config = dict(
    n_layer=10,
    d_model=384,
    n_experts=32,
    experts_per_token=2,
    d_expert=288,
    d_shared_expert=256,
    activation='clamped_swiglu',
    moe_layers=[0, 1, 2, 3, 4, 5, 6, 7, 8, 9],
    router_score='sigmoid',
    normalize_top_k=False,
    routed_scale=1.0,
    balance_loss=0.000702,
    balance_bias=True,
    init_std_router=0.00602,
    lr_router=0.000893,
    vocab_size=50257,
    norm='rmsnorm',
    norm_eps=1e-06,
    tie_embeddings=False,
    optimizer='muon_variant',
    lr=0.00943,
    beta1=0.9,
    grad_clip=1.0,
    batch_tokens=65536,
    seq_len=1024,
    train_tokens=1112000000,
    steps=16968,
    dataset='wikipedia_en',
)
Below are experts of layer 6 (counted from 0) of a mixture-of-experts language model. Rows are named router (the router's row for the expert) and show model dimensions 64-127. Each number is 200 + 40 x the weight over its row's rms, rounded and kept within 0 to 999.
After each expert's rows: a language model's description of what the expert responds to. This comes from a sample of Wikipedia text that the model never trained on.

# expert 25
router,148,198,202,216,206,162,221,180,208,174,233,213,175,210,149,198,240,171,158,133,166,154,258,196,147,141,224,233,176,173,266,258,239,240,116,216,187,188,190,196,230,142,184,176,159,177,144,171,270,225,184,62,210,204,211,285,296,248,196,203,253,164,103,166
It responds to: Mid-row table pipes

# expert 13
router,227,212,141,168,177,153,189,255,201,220,229,155,190,278,140,217,258,240,200,179,155,226,240,281,207,199,90,243,208,197,239,172,187,186,261,200,224,221,221,214,222,157,195,180,195,196,154,189,191,269,175,200,180,175,206,295,266,204,187,238,234,161,168,149
It responds to: Commas after names

# expert 3
router,200,173,168,157,131,128,219,221,232,176,161,239,213,234,221,239,203,237,204,125,131,190,237,295,184,103,209,214,260,196,234,135,256,202,179,219,206,192,221,174,180,201,176,223,177,216,253,169,188,190,155,181,131,152,217,168,269,231,110,104,240,159,181,145
It responds to: Capitalized name starts

# expert 7
router,140,257,169,229,200,168,248,217,179,186,184,223,258,297,154,153,197,210,194,138,213,151,233,317,194,82,233,237,226,196,166,192,137,224,209,211,237,222,188,193,246,225,199,167,224,176,245,186,183,250,191,146,225,211,154,202,169,283,204,144,305,176,189,177
It responds to: Table row pipes, adjectives

# expert 28
router,197,181,161,185,189,170,177,295,206,257,314,200,212,213,164,247,248,260,207,209,149,186,237,233,195,233,109,252,200,187,224,123,191,187,183,180,198,247,195,169,221,156,150,266,182,273,171,217,234,209,128,146,146,222,133,248,195,226,189,187,243,176,104,213
It responds to: Infobox dashes, unit symbols

# expert 5
router,189,150,168,184,214,170,225,266,194,245,294,139,233,213,179,202,208,211,147,173,193,213,201,218,134,175,202,232,210,213,231,222,154,208,224,191,187,219,185,191,199,150,163,214,118,201,196,212,260,243,162,138,164,201,157,248,233,255,229,166,263,168,119,171
It responds to: Opening parentheses

# expert 24
router,202,147,154,177,164,212,294,152,193,193,176,198,185,202,206,157,234,220,152,186,121,178,257,208,203,191,163,210,286,180,246,211,232,254,146,196,171,252,233,259,277,187,179,232,203,204,202,169,223,286,188,121,164,143,209,276,272,244,130,176,220,206,168,177
It responds to: Sentence-ending punctuation

# expert 21
router,196,279,182,192,222,258,227,240,170,102,240,223,223,166,152,185,203,215,158,162,218,157,207,218,168,235,187,170,194,157,177,121,172,183,196,172,161,183,199,160,218,160,100,260,140,215,203,130,157,198,266,152,202,193,167,219,190,159,162,160,259,126,184,202
It responds to: Biology and taxonomy terms

# expert 11
router,205,173,225,162,195,192,228,211,296,182,217,204,236,214,168,261,222,171,134,155,163,173,187,225,165,216,193,238,204,185,244,246,211,279,211,172,203,176,183,247,201,200,244,180,196,153,230,152,210,303,246,209,223,146,105,279,207,244,245,116,222,201,233,159
It responds to: Prepositions and infinitive to

# expert 17
router,169,197,168,158,174,231,285,173,233,115,204,193,243,228,214,173,176,230,176,157,198,248,191,227,193,127,227,182,243,209,220,167,209,260,205,189,212,186,179,160,203,237,148,144,178,215,209,121,222,218,290,157,248,246,221,162,189,246,186,160,230,220,171,165
It responds to: Title words

# expert 19
router,130,182,222,216,190,176,298,186,176,193,146,207,189,245,154,185,114,186,215,105,232,214,164,208,151,237,231,190,237,128,256,235,206,227,153,209,161,253,176,215,204,160,240,176,166,244,178,185,264,240,181,225,185,192,216,241,207,169,188,163,278,187,185,140
It responds to: Foreign name pieces

# expert 14
router,179,224,201,183,162,237,234,253,230,194,176,203,247,249,131,222,148,245,260,201,149,148,242,220,140,190,180,265,225,195,253,184,249,218,198,118,240,253,257,200,177,221,210,213,152,254,186,183,239,260,178,170,229,213,191,169,191,221,161,174,163,121,114,180
It responds to: Apostrophes and word fragments

# expert 22
router,139,150,216,230,217,141,230,177,256,232,178,147,252,181,186,282,227,234,104,184,209,229,212,221,171,173,228,208,172,176,264,218,307,235,250,138,193,160,247,226,231,196,231,197,166,189,120,151,229,272,183,194,172,170,127,198,181,198,200,191,213,223,192,185
It responds to: Prepositions and time connectors

# expert 26
router,179,205,158,147,145,166,272,134,190,232,263,215,181,218,149,186,251,201,195,166,190,198,254,182,155,170,208,196,204,189,261,234,237,189,200,109,210,189,159,232,194,84,155,198,156,195,156,199,242,211,171,134,253,201,213,201,176,248,221,188,318,155,86,190
It responds to: Table cell separators

# expert 2
router,160,211,217,144,240,211,218,186,179,187,202,175,254,167,187,238,182,240,175,143,142,165,238,207,234,182,164,218,178,161,257,220,222,177,125,164,224,148,182,186,261,193,184,159,153,251,175,129,197,161,232,155,197,209,185,291,265,217,203,170,171,189,159,113
It responds to: List entry separators

# expert 20
router,169,220,176,194,197,217,196,221,176,266,269,186,191,133,124,272,207,198,183,228,173,151,225,265,157,191,189,199,199,160,217,171,273,198,186,162,220,191,170,215,265,232,175,216,127,272,259,249,198,220,258,162,214,215,167,188,231,224,177,178,161,208,146,190
It responds to: Infobox field names

# expert 12
router,253,200,197,255,157,249,206,220,238,204,182,199,205,208,240,230,203,206,151,177,226,186,225,214,106,136,132,220,241,168,192,124,230,256,219,200,210,209,187,206,232,183,170,215,188,176,216,270,231,197,185,181,222,235,195,211,234,201,153,205,185,154,149,204
It responds to: Football and sports results

# expert 23
router,164,139,128,196,168,227,180,197,251,164,223,222,208,251,238,258,223,222,152,199,175,136,196,261,214,179,203,200,167,222,245,88,287,226,173,165,265,185,159,171,230,199,219,203,138,182,228,258,172,259,176,196,197,178,131,223,220,193,92,175,271,151,170,155
It responds to: Measurement units

# expert 1
router,143,246,204,158,150,147,206,244,189,164,233,128,173,211,193,255,247,279,193,188,133,225,241,224,198,161,154,187,196,209,289,229,201,178,214,170,170,267,178,254,271,77,227,211,175,229,160,230,269,184,195,205,251,127,132,242,190,175,205,122,238,126,180,177
It responds to: Line breaks after headings

# expert 8
router,190,204,145,150,188,209,248,148,186,202,212,209,157,232,196,166,183,180,188,171,189,239,186,209,136,183,176,145,256,143,296,198,253,153,191,211,201,235,246,163,196,150,181,233,188,224,181,164,163,189,127,189,178,129,195,189,178,190,178,181,202,179,157,180
It responds to: Place and institution names

# expert 9
router,216,240,195,210,162,190,207,147,181,201,207,126,225,245,220,213,206,206,128,156,199,200,240,241,153,177,216,183,220,199,204,152,161,262,191,107,128,233,206,262,251,197,221,193,170,177,237,148,207,225,159,204,152,178,109,267,223,209,165,185,212,185,176,155
It responds to: Determiners and possessives